Weights of a small mixture-of-experts language model, trained from scratch on English Wikipedia.
Experts: 6 picks a token, a softmax router.
Below are experts of layer 8 (counted from 0) of a mixture-of-experts language model. Rows are named gate (a neuron's input weights, with its number), up (a neuron's input weights, with its number) and show model dimensions 0-127. Each number is 500 + 50 x the weight over its row's rms, rounded and kept within 0 to 999. Numbers have three digits each.
Before each expert's rows: a language model's description of what the expert responds to. This comes from a sample of Wikipedia text that the model never trained on.

# expert 48
South Asian name syllables. Vowel and syllable pieces inside Indian and other South or Southeast Asian names, e.g. Rajjo, Kantharia, Sindhuja, Narang.
gate0:491511524487446492524611562444471494563472455510529540489454457566548555506412441531546569531541423557442582459498429404556544558487465501509549529419484518545513575512343490529466498516448543495460539494525369488556500561556469537523550478435456534574546468474477470426456492438536436596508539618402520484495458527524553452422550512560485552440498513534475480391472466504477523529441
up0:551598483504469561620575547468489452480446557558479513529542542513547510529563491498454438510535519444559539453509458552470541486532429394479445513571512512509521589557436384426543563441472463479445555569449434477495601479502477501529432531511493508567462524478479542526434439560525471470435526482400435485607479397561538552532499456479471484473461567508522441461536481489448460351464
gate1:537557439449548506463573547575570534488514467504542503491514405433527437515566457575562481470550484442528525469484485400456372370519525475507524496462436517472484551485501507427465445443492503443472487392455490467497484610581507529472497489518518497460511497531487512505492372519506455603509482543538461494378503519580436450627501568483478565541402515537577451475572521464476515427472
up1:499515412522510516443472557554498487440457556475450498506486490424569556540498441464444632478510492473570563483486511507512473466581524474496474450590472490577475508604382409428469463480431458438449489506491479542421519452591482614534457522541516482441487623528470545498413442549436441650549514525576491558470521479452545544540514495521506503510475475477421486497411519490472430444541
gate2:503559546618488455464546603502419468402535567432503528497469511453573575466505479545478446605508440498506580448489520480470538490520386498493523475484445524435604522508468457450403454544526538497479413446496548545513519561567519496541447469570416483437413489546498486582473490461417472490540528470474482438446420547542405489605503532450572555459490523466535412482511556465487508440572
up2:503473513480528507578377548463594542576465424438500564534507494529413538490374467519456543561481472499466483449511543485487547430520530508533516543472564468532501510515463521544481487491494568548502583506519379555493436513494412462444455552409614499541551555428578533400509515418555556543574586478515442468515594482489539512496496503585440515607528467540444551496510451484535486400503

# expert 53
Verbs and verb endings. Main verbs and their inflection endings in prose, often after a subject or to, such as has, had, used, wrote, -ed, -ing, -s.
gate1:508459432519502465414543529603526517476405606496562540411495529457504375451432512510565522434542569502452422482540483478558500507457487456516499497488521520542590427475468522458463462499535587502504519481501482597432442526603486449551457464518491529514527442503457395591516506583534464567457481510385450556492507506442526511511436475620540461447637502494602494480473472500491534545509
up1:465515480536479537410437423459509394525470468545509531550495488410585489454497551581477511464591385578427504452576488445462612397523552565454523597483526495537385462511470491489556536461516557482568412496529500567550548524533576546443543484491505497513569460555568513468549433589496498584466516481537497468548537545496411450388510543466558486492436508467532526512447496468434492473510
gate2:523520558464471348513468524541500435489547459492487541559518509512456443501614536493592492477474543465525494396526445536534480527556493508489466485475600507592504476604521476492515547483480479574506498452516441349501423454601535500589444505575530550504556508479445455547523538404577492578459474577512365419484461471485410513523454500470509479524494582432459521510429534526516449467497
up2:445440558484475495544489512592579476600559465502546503489509533471466525508512465471497515448520439503563439494494458449423505552495427493482409544498335569540512575447504482439547536558520573551557440591543447579535595469400511497572530458503510463507373539528449496490503500487489457409544529537593474556572467544466443437490470449409505570564545454496475496499461520447545497445421
gate3:469589534462557453495459549414552548567402458525487507522570524537502479541577558429432530492527533546437465416510468401477479499545486496418586498517379549475448489534493523446512514558535451392561513477529430381534513452507444576514474500539431599536504554500477490493488484512452440565526461449534473487493436551440550469477621549486525572424535559544513437614475495438536546487522
up3:564480531499524544495557504473458552630396512471466540479434533462478546501515455526475523447503433515493496518429630542485552485447563502490542544595628542467522499433500531546455493477459457433475504483480519505592473581465460425560488555508483477532504638443541527513496411536483492547468518479398478534448529425627549448531459545522470571550452484517412481489569525611423505517463

# expert 21
Word-initial st/sp/m pieces. Word-starting fragments like st, sp, m, wh, often inside compounds or names, such as hand-m-ade, live-st-reamed, St-ylus.
gate1:535484511498480416502485595470491574522427578510444528548469484512553580451488416490512589447540416463535583501618472553521547520508506455527453524474503424455519442533403496374500486526547396454430546491465505507488463500552462530545491445478480456442515545526421464417484535543482475521397491537506562491414518579548464521488558499556507537427539525474398425523635470517398520453500
up1:448544450450538466542527477541489524590476517599527506475507463522522519471463692511564515506498459511508535509511469490466498499468530438527519535482502553564575494586572531472474479491426429564519486587528485516507548544483429547509438545532489450482546336518483545516456480477464510514497515480451422575456494466512534534531528531604559519547371531548561566417602440433570606486541
gate2:563522506436580469541553553559447453429457516492535478444454570558479558436511545524493502463552590512446477426471454515420481556488480505493513529455435504446540464473511482510435478513523523548436557442495381591598492452470524504581481497480441485454520448535486441421439521446406475502463405510464532517536555473612495395468509478496604493563407436448346542497481544470491497480566
up2:506454472455562533425561493480529516474412529473491514455414463402446562479572488558481484508424519530470464492455554484495451513554474516466498545460477459492474590524494492454486480475625441586599464423487471567497518496456487434522413546476533503511494486514556455459546438446376421482426537459427557582486482494469528529556381602471483564486536591477431468414518456494514413500610
gate3:507552550485469508504627466604534493444458521434468543491563485492529504468388506458506534432556482544465507479553601561610504420549438523571575446546474556482510537510473604478429521469527491447423500444510525436550484580492458586524471521516472476555451497572491482400518474440614524442503529565506519446552569452548493457537460568454498549500489588497482514574482566477406450595519
up3:557474515519493500589495545489549520386489527545557525490465491481537537474499505520477627523601581472402559458525566490446414460486447429532483438491433515503478441532541454427564505495428534490459488501439513507514506473511536470576443612449555393578527425462502468595475593467429494519530511479514541567596550483452504418562464444527463464441543411460490458520529563518464451507617

# expert 15
Career action verbs. Verb stems in career or sports narratives after he or was, such as debut(ed), mov(ing), returned, went, compet, enl(isted).
gate0:531487568552532551490534542443531471470561505469512518566552468515420507463453365493523484486502479537588557498483547526550494545566528484495503567455545521527544503538462487503586583472434464507460544462625486433554464493427448551513492548450462487487494576503387516470434493528489560416560477528435532391436558470554480491527462549461584627471480477426400474509562368427470507553475
up0:602411462481543481487504503499508522598369398478415480645463459484507577554526495495556524469519568541428446442507513510551387457578490480494464428506533506519540462551510540586530497468558570569519466462475526533515531488547557451559489558594454436486553508582451473584494497476585519465545494543560421501535447553436415504476483521464487483462582482475453431539502507464593468545468
gate1:466509603419456484518522589499503533556483444461461550579434515608562451466520547539482492508556535554595570504412482441556462512531491474494557522509414587574428488597424582512487580528464551499478466447447426502549509432624502596540468454570559532411477497484528517490495502519543519562495575526531534499453602544526568476426496556434508404536506563453484520446522505514482458473515
up1:596410499529503488546476417537526590509413518545492490426568416524401597474542456439597494449452563487511509440500519587396530419547482450566516424489496447389516526521500508510504476510486426483548523541405474494510489592469498402437487541479416556491525569563448475520468500511507537494503501429434516543419552534463508513550557496488564640539425488474543477464507527453475490504571
gate2:494475536462436408521468508514463394456602481510467566492474503512506464412484484542461479464539455561467457515559479468485456439531559546484537471550481497528518552582501444450519541610444363445474553441518426471472483516622545593532527492471470582490557569503531544552606581436555459523496465486530523410448498597480517541425530535519538605485504501472436435504418584553553479471490
up2:537446516433484448466503437520492568517416479456488486482527392452516429516519472524589507515481507425518515543389444431382562484517618486554415446511510428557438522604488569502559484486462546485455595507477528492598469500500465544555505564496522372455478583511618473449523488413448489496439594540463511493447499508463511479362486477524485440500447475517520520556492499508485436488544

# expert 32
Word-start pieces in statistics. Word-opening fragments such as Me(an), hous(ing), along, qual, repl, often in census demographics and climate tables.
gate1:564460573452451464407521613456556523463538547486484533539550474580586562605477471534479489491536465541541461463491445486544480547558423399499524545538515555545496467414461579467450438439473516565467473490505509547457439565474469438534436538483482533489446499518386396478508516544510428598542575460469489501570522469590529563476360564522433474451495469490512478434578479473527496490422
up1:548547508486561538454506537461550489526559585548467506494560455549455456534505407455435510535543511408514505537565497432532457549473469457494508508499597509528374552519482480529468539444517517452454476542521587541448525411553484477490465501556560497522496417532450485442363514522471466593477448586601497456465474427526598525468425557481543394641478465463520453574498459508502592517472
gate2:506499533541469423535560569533527519575469507432511522550429567510521584497493535488564481522547446559492542430499449650400517491498523453509490534494422428463542557488450510479599468545525542446519448507503488560596502496509525495406581444424485454549554507618583459478538494487529493443565466512470590479529475601524420459466543562544539594474479481508554484527488624509407573483505
up2:522453516504533448487461516569397531451525452466485481451482509537466560473433460549517517500413534491476496513550498453344546559524456574504586475366562504550494489522478466546530548556512446517488566586520481415463541427502483443542615444441552514537521548506543525462561477510452515480572552449513492470500472442550546528554602531510561516458439489461560431531447442602445514649475
gate3:503472531595482471500526522539510517449530459386620534538456433481479432532467575527425537536497572481446616595585576515495587578604483515534448600468498477492500478483416453460519458494470569475462517480494502536527527516517549516487396437590403443510538467547529444526527549425536454440472442549503539505483479475475404466446550579487525449480600495520415491475527476456478409499473
up3:500494486499516604552545450522503494531477591503500501522429458567471467355528566469543521474558490529453565483510447477608395439498452449558525505560543447545513540567410503493562550511476413429512483511462618505559606527564473515521379535445576442465507497548547460538501476510462544495462545448459538552533423567423547507470561468533491520474421540455506488539361491515466484459530

# expert 52
Name-initial consonant clusters. Opening consonant pieces of foreign or scientific names, such as Ch, Sh, Z, Kh, Ph, in genus names and transliterations.
gate1:466467524468560536484573515510494575495507437538528483454469558583513488522509525431528484533599503507559605503490480520510577502531517469527527449492533558510488371490487497485434380487492581546566561461480403567535538509521417506492318534522478506441508535553441413564483511551410444520531624581581505468513456465515442587448448447471571518452531482472443498490445524508445488519444
up1:464467542591515453574521491470419498523562572408448533518499430572513460450575510495451501528479408481514460487495439452543513491475563507565493446467423425555527467402460438506493470509407412492443554547487497613526467421508498577501453510487443534546464597504528629431442499498457421513475599565422529528518494412592462513430482437463542550470535506574544443459478494477490510464563
gate2:533568553502515479421560556494495613447545449588538535492402538477490507515411524560542546509475500510492523468483412534434498455572566527583575482489572537469536517478523403511497511450479565513551551548604627461568497536477441443492387469431548506521518500543459400511537417530412466605545520500453529415451480512510498537390449542460584491472518462484492539513528473509415485461521
up2:465530470454484453449511547570535557606501600495528530544496535475499466545557511528509572489619511552409489407567528508485549499433402452486522456569498507465483487523484532508452509423491608574467432512526487484423524515489563415520515452467494475531410520483505505572376529526528497571585567579474490506462540469469511513597502441523341496414486492406404518502448478536550488510523
gate3:519373449438458497536528493359512464491484593494542528509439430554505577537474483520436476525584601568530553539520477483497437470602551478511566627500590505521452521521505624416513487469530490444488455479535533521506465663482467486488479485482467470436482540498518469542514562514538522557510547458513586504491447538527443493467546594515538525545496434560461511543451575480475555602529
up3:495538561500452409439527494476556539376457468498450449491538498412505476556434491440497521545484463483528443492561550508416473518541404640557503445545495482517465484553542475453469443523492554475464464517463540477494509520519483449596535419428525534438482415448549497542535532494474477515565480455553501488553453435428542429467519569498594491491596531479553481622436441337535469483559

# expert 24
Titles and 'of'. The word of after offices and noble titles (Speaker of, Duke of), and title words like Minister, President, Chief.
gate1:514510482488489460524538595520406563531488511525491551604486487456571479491496526499496524475442347495493497440529512532478496556476494522565497511373434496528497544510549449472463558568451508470505455505545469417420502543511500421493513487564459449484438501535558443541454499547489373560585467460517571477525567433493347576459486555571627536534537463494517584471510502441475572409495
up1:520505522532565503473481556479466573449440436573451497505485552512439417597546456454494474552478540491531544581625490564516501476497551567417380512604508537511483579506629572639420476455412485556540471538484404543555513540577477472493485522482562534446514495561463509417487462480441517511389514482439453482549474489487516507544427538465589476498446488499461513477553483523573491484527
gate2:553496583447453541442539543531443570502445482475522551536484427459509535438463467617456547454483507533474568339436400594479500486517480539488490491517465506532489478480486516425473423462477515479497437544548520588528466510460469477504470472422403479529410578545478470420519477649608484534528505490438507545533591532564458566505481498422508422439579463504504500599525507434490490500496
up2:523442528438458529460510419441548519531541543520513511449511578556480484586478454487483501476431583515551522454483446574434627481550571480399501539410479471436485492571481469600505475527581507564474575492409435536481455506553571495519441452484495462542477453574519590512521463500464512521575415571452501507439505514508466416436462499480534540535448590648501474424550551488472502526592
gate3:497560520450463513437532556492568500521629499534516540483514434477489566518535488540476544472490467488401608548454397519561504448546552521533572496544466579521494456522376466453563570409493561497527448510575499426485488535523460558566539597518564586422518579555535408460511526433461504513477507605518507500478534489475420573514516515514353511495561530545461483461483512404547472520506
up3:507503422486461564458436426514446484529471528477588517542467450576448420506478467527492476473534428501521506475540399540472495489539567527421489478475568501451490640533554421498411495458534558476458527509492486533458461540448549465577453500510524467492485467452433546526375542477513379546500460616474586565543561518429558444499554578548634484517550408471482520498514476495482525604503

# expert 8
Name-initial consonant pieces. Single capital or lowercase consonant pieces, often L, M, l, cl, bl, that begin a proper name or word chunk, such as Sri Lanka, Gaslamp, Mondal.
gate1:473569585546490506381583562536579516498451451495378495549528521531553569495512452434525420562598552498545557557470559455463494504586563466486476546478463499540487521510363466517460539529480425503544470613508510445544523546589465501515460469565487543514540470520529466463420494457472541563547625514536491436419494390460541447502470526492501598520513543537461546552452529462486460454551
up1:520425460522456574479476474578461444457548575447563514563475453456501504367482547503487463507485567597372473535533534558509527502500573513508584565500390505428519490604442481522537405461565531493505444425520547477525406511540488522478555431494482477489465512501484591573524461456450521485425511590497560557520454486517518554561476489489520555539558579556479503394403524496525480606476
gate2:487555534450547507520491533568542462520480385515492509555523579600489502557525567467535637523580523507487486478432583526536560427562464447507543476529490520470478563476590494380379481517529556484487467473514434458526577539586506467535459530510543529436514535592480467454514515560519450569578603459495466524468509520539472487571531565483439446463518497564378472484406461466518544414547
up2:470466527523497460485503500440489467438484523441538497491540570452504472495537480477522460465433469539512517471540519459450464532449561585446449538509541440500556498502567514539531486496535479518581469526470516520523485429425519478427565613442559585622542428499600472451589509461524478496525432398498426448544479472462550527393354513398517487574458571529617450517617520476495496537428
gate3:463507534536499455500481531511530464380441388403417446551600410521574528455553526484441468510531454568494484444589544514507581413485494450400459495526557502553592494578505536501494449495627477462539540560439453496540524565520477485552459507482496498520602526571457467547525450459457413531514480532571444484445450526493340513506458477452456495521479502558430553564531528515497465487489
up3:508498459505421458482487509457505452542440532472560491504516579521475415511521480432509497407442564499428495518454466518565409498532565496505469547404524523564507530468405407482499503623460450477490431433581476442475488408515454533449560460565501428507576490494604583474498560617567504499524534536470603493573427449507555459458520556518496489599579469479514445391488491482452539537465

# expert 60
Sentence ends and time phrases. Sentence-final periods, paragraph breaks and heading closers, plus temporal words like in, during, until, after before dates.
gate12:554466447471479589543601494570508432434584491502500537514472422479437479561492515398496576493503459522463452406455462522424608479464547489485625506420500615488594438495463491540550537560428531540516524488485542479513529461494565408552466556492481433429487541519455561474496511479501444495477474517493494439510435535600461384522514510505548427545505582480453471445466512409548550537414
up12:488558463508483589506461556530515487550546491477439503458514489505533479562456407455475490487497548435522494501548545568573495535470439516438502550558533548573515437327508546481459488452494506577520499470496567511582461502538568440474402479391455477494536368473520685514496511528520511530532527419536437471477480559570463479479412483494460429513478564461454470460476442383481468479461
gate13:493429458507400469540559499539478498573448468357515532506527424467539602449500517482517495560524567542486439441482485555598526563525491464506564538518495558485602537546450571581479530586496478507549522407565473398455487636525480473525420563454524544417504550513475469467536456502517429534484567441493396496494484498515420499483494555524456535482434435394501527444509540511465526497405
up13:513539498507537448567498495531542483508438618608527499458454548522466505534548458550503508536516533551466459423409468510497458483515519514478424446418475428501494576409486521570542461589478544521437470569460533514544494454465506417452536491522423525619487539452535518496436570447543463473457557448387602508522446468461554439537582455559372477570487508406499564538412474494470509532562
gate14:485528526530480504545463489487518453467456468501478507525521485433441510485551500488456548566463408513513561434577422445502557475419500501514512544537492546386435519481561476544592504454534370454472407480521497481449594566410594499502560502435536487464490509535487527464619578431443508537524528516543585477626550462575539468506479549452591489453483537453569417516456487497358527487511
up14:448523548489475445445512479456519537393533482500474492501521536449461507544467441527535486567453481506492535341387451514519562467487546487491518523481518444522568500525420513465528521443548490501485363494506530495568443486411557496480570521542447486504428501520525529428469508409409498475498359565546503603505463494458506413545374500485518536525485461452390481469515425489394593536530

# expert 62
Prepositions after verbs. Prepositions following verbs, participles or nouns, such as of, with, by, to, during, against, including, as in "represented by", "loyal to".
gate1:458491557505514532524442534411450538473511534479454482574489443555460397456517555533503539520404510468591591504449511510502480496524508458460555485517488579496521563508448529498483543456477493558593530523392481557548559428512456491509610452563573435426493502456543557408453440458508380509431481485478548510454504523595510412415430520477436574481527503482496504497482354518475500390560
up1:445551516491449528448508438508529527655509406490468516442550480564437584466520463528531521475617347527521491443447469549533532584563459495510458514453495499522543440496445606513484487497462474523590491536477526528504521475476509474424581579515539497467442587476509446495487565538412596559516442458549410496504436531579570638488489513512504477503490555459475448538521455582463473465496
gate2:473549515543490513511495524430454554512626535507492507546479469461545468552481477432430519477417470417507533512496476430465466470568534454433472558570535484594424448553595495466450492550557498542602445522484497499512497440515516530542484472499454442450419589494380446432422419472396546526518457472603455469539503431495455451524477565542501441455482528427495513492553443504577649493537
up2:372449574547473489521468452540442548555531549439422498556489403378570519580478502538486418480591416567551437445500451546455549458604465511507540605590450464491474453570515514546522502519532467551554553517446440503478475621468494535448442512502498489566522456528522510588476525519507483441452371494448554485509585451513452428491527480520553519458489546486477496491452535420533454492471
gate3:506524579509430482365479527549467551581530507473508498458479497461545490539473507537551475596412500492528529498488377555485529435505434503475523519551480535564445573524482546457482456458527556464459458505554461572488463513600489550495395515499495450458478519395526467309454462465516437541550432548568452493448562495544474482557543524415435447491482505466503467542528539602521607442470
up3:433579487524503501385483540459514507480402494502456506507449534483539496478512478521432435536484506515545444456492534498583474586544552549462583518469503423510529475512491582446566453514503399500609435350670497555476470534440592538436466404469535506444501516576506539481514542425514528516502481538491480523509501448493447498491514540470411425377562548503600499528467490461441474523515

# expert 44
Passive participles and verbs. Past participles and predicate verbs after was, is or were, such as founded, located, known, rebuilt, incarcerated, plus list-item dashes in infoboxes.
gate0:517525452488409499493581426460480468392506473571445533481553448608383567523559452521480444471488591540466505572505449472500543494386563531522550522489503506440541510525454459532484511497468507507537529494497525503557459559436435490413459613475544510445481564490548514527623529466593461540480500516466510513502468538517470530422328492530545497628570500486479482498527504528540463529608
up0:461500546475531506579485387480517482522564557472558586506470430537498540494556590540451528539504487522558561470492563512441423478500492550463476453425525490456524567549518593489521475536498571414519574494546546481431475525535581464510511483484469589594558544545486515456484482499543499518498554418560454391512495481497403463570566527454531539437389493396450408469600431388558497517489
gate1:598490615490564573488502519543523521471408576462469585403501535439617499495483464559478438494529401513456596455543452484483510479546480475519467496416531500440445573526492505517555440490597473510509494516515611570483410459473465522585523539332436458512554540542529579538493504413492480497537469411475432533484528502514405471419513539477483531455491500531460464532552452469523536499533
up1:574508520546541579557517474469465585544527562428476546556519482421525488507502340393526466557547503545466501419426498481525481509557546511475473531422522372413467474500493511454491495546515458503401638456424492417487527485504509425499481446466489527387513517493511514429529547467514465604481491477450523539476459491488454507463566557494473536570494474545467472510386550586436432445469
gate2:483468547415496518492509493564456531500565496478558495480497522526531581465474596573452594510537474451447396379482406529510525485489514495520495488485497558517433516528502496460529644546514493423414500542479464518524557590516372517579515525534492554512510565545502459489441548444513558444451423668433496562484433492613542511479544488449473558504478489427439487441519532507554540500446
up2:437514477567437537507494496494483560551477476474615465545494409552552592537543571533478506610551429438555501498476534534462497427518502512495410425534470483462520497462535432518526512555537465447439534514461445516550528560466493532428489501421488560424544554349530431459585417460496513555446496583472475577482496506460490468489539580433562444499401521487473472536526612577435448446464

# expert 10
Nouns after articles. Common nouns right after the or a, usually followed by of, such as part of, one of, top, world, member, total.
gate8:483470544433533557531527534536461464453530529572555512499452428559460517523468546603513512585502533541456497450464558446404503469498440439481539562439512470570452437504507526421518443490417564448477428530465553455532534489403541573510569520514452549477498476491575489529381541416452382494516397548539592459627490533533546511473530459497511420473444465476441511392416464505495541510525
up8:502494551480367530479523508540442496525417595421354484443439538595457469487485523567496553530470460628448514468465501535456462562482494479549594492559508438454457485399502447592558500488513446516551562472520476501495533439517519511488392574529561406506480444474514532497470465499447480495507404449442459480503507434420504527449515545461492583508460540423593554521471526509515466543602
gate9:532589492527509563543536483499466583494505471433497565507507531508455523520499420436457489456517518470561544516451470481522562398512487434445525505414444466461439512479484590415461537510490478480542558523462528468500535503535453535568368476452487462497466489543527553366582520481378422472478594502475524492635498497491458488363437509552550449426529460472511502582463501458402530557581
up9:493513489503584511555477498529535622449457516515524470514485471496436486501532552423523520495596395562451528417559520531468528422555506394483490418498481560556524561451588437494449502503462455448639571595494477483445529440452464487486591593522505485527575508508374501503411538488464551554505528490466442598541443525505473545443504568532474584456543515502474437457534487575449563473492
gate10:603553505388419414452496552519543461542476581471534451542453484592626520552534534504460528427497461499549463453474457486541560450511485581497483484448491536423523509536610499491507456505590627569402495521456493495531503521586494532561415482573465587498496478573509484539541421536585499562524535531528627435417542542482414517512543487473498478506477446492529498514493566457548532519509
up10:565516481501420445425580566515528487524597556575478431457430499515484613516460502422533515492478531537491468457509502439570552517478513488502582489443481529407525516522534465463484516532473599530394456518501476464542423523656479444501501463592611517459394524539511520401526493634485519559479532516430548484517404437509511531483463505446458534524484463521465498545524432567556466492570

# expert 20
Year prefixes and breaks. Year prefixes like 201, 199, 200 after "in" or a dash, plus sentence-ending periods, paragraph breaks and closing == of section headings.
gate9:473467546567559471400596498472474501433497511486424512465415493508558497460517414467497517551544565565411485487451604560491558583471504471422528535443431490552444434461452439572507490527487524534562487501586458519503517470497503530612444455546494570429509552496455444380449528466544486511489502480552547558524590487626513374482483579507510529416596486464522489521505499415501500479444
up9:432460449534540446451524367529542462379481467475466511517529474505545480502456495554521507558543507451505545587482438520492598446574446462539551483544521540469529528503501417615545524492562562542583553489560601454481409583529535508500516508526547498472543542535514531531571421543585445494492522491553480553558500460511451488543597439488512412495419477539415464469480573458402537492620
gate10:508509509476453504354606547552571485420551563502524502549503502525500475562490445437549621486471469590499431467476401525507511533545490539553581516532496520493582444486482422516536540447531569461502444546499486456467500534451613434526507424538487489468494435556610489531542503487530415489545520558394483421457461447513465552540479528548420535403469523511422509452477539379537446488517
up10:459500593534470450583541380318562543503591491577561495509494471529461452510453498552466533494504583458512490484407513494459561588496483534453531492595479508498381494385437508463418495605489442519484471495532411512514447409510454500483449478551532484584487507542471508538501469479578523492487518502518507498452477594568585517506426513473459565482493416485526510494479446524489467469602
gate11:501560513427475489543544490440479559514539483450485539528487602482497510450484462490446409510493427438574418490436501470433470522498473439526554570465534535504488496452348430496640468606542555512539417509508383456488544443449468521484439510495398399478513435480496450434562522542477472480524442508567464476442580472505440548496473430496456435498524458509415540546546494392537549499535
up11:518432498501528560402519566414516436598582576421501488525511527505464558489480482468459477528397514423449521375454572431531500466518470496556520552484552504499459542424511546526574595591496517575454488523475409486512537555473485543502526504505543433521571518503513365483606531498453521474454540452486482559516510624559531438524523535544499592509592430574539454550497457482490504441511

# expert 28
Of, the, all. Function words of, the, in, all and among in running prose and sports-season text, plus name pieces like Aleks-and-ar.
gate1:519537486540524472519519585547525630561474484475385527594516432523498556461426481438471524570520444559494527533453497479604627474500465501522550509516477525449503546471447513405417493532606510547495625450513496484493476562465443476479541525540522409514510561518462470530487534413436517589446480468513455478395468469574462519560474459473423563478496545529362485512560528476524476477428
up1:437542523550465454516455524454451380501489540506467532487542578498485493504498533539414424412494537579492594530508532485548432420482526505490555510517531549429413440526485422520494511529447489470427452572546450500530522552563505540512506461542469531386463476456491501497540524496533451451453451544549584529454439492505549504310592462600547487572527377455542582470476504444464518443522
gate2:523477515546503424466523555518392531466453480538542546457509437474527545459456443522500489509540516435547492434500378571573492536479487441536451441582489470537446538527540552554606568449575522567471420604443500484548488515523463561623523539491446485456562488561511445480410544467509470516502503583545475525520602406472493372552519521528550397553468436431460529521462557519529439501517
up2:495512532468512571560458557635519434489523499477536542477502455473496480476520391559449506538480468514442440601508440519574480565497531469518436505526490502544400535530433509456533542482489501550615447417435582474526520593524547462462497525402512413520519395460528527455559450472445502588527566410489541446524496505540410454458438507470380552511496475471424477474586534534476523471600
gate3:563537474509474451508662515610595454530547492426574517540434494532559507539516458520493503570532507492508446463531405547563559484482532514501491471513503518475517568514611446448579439474563595338452454416480496476497470488479512472566458503541455532550545504523475574503502503441547416497526523541504559512512519495522428518579408479554536577486493480466544587592521526510495490581601
up3:490494493525421400484420370479473472506437436465435485508437513528490528489617489488505538481522545605537565589438502541491410574531571504521484541454520514475480535499459548501512491551476467609513611521461494599513535529542447545497446546524463550453533467470562504531590486541547471473545510433504484593510538466578587462455539471519507553580474433465412482519494538527392634471499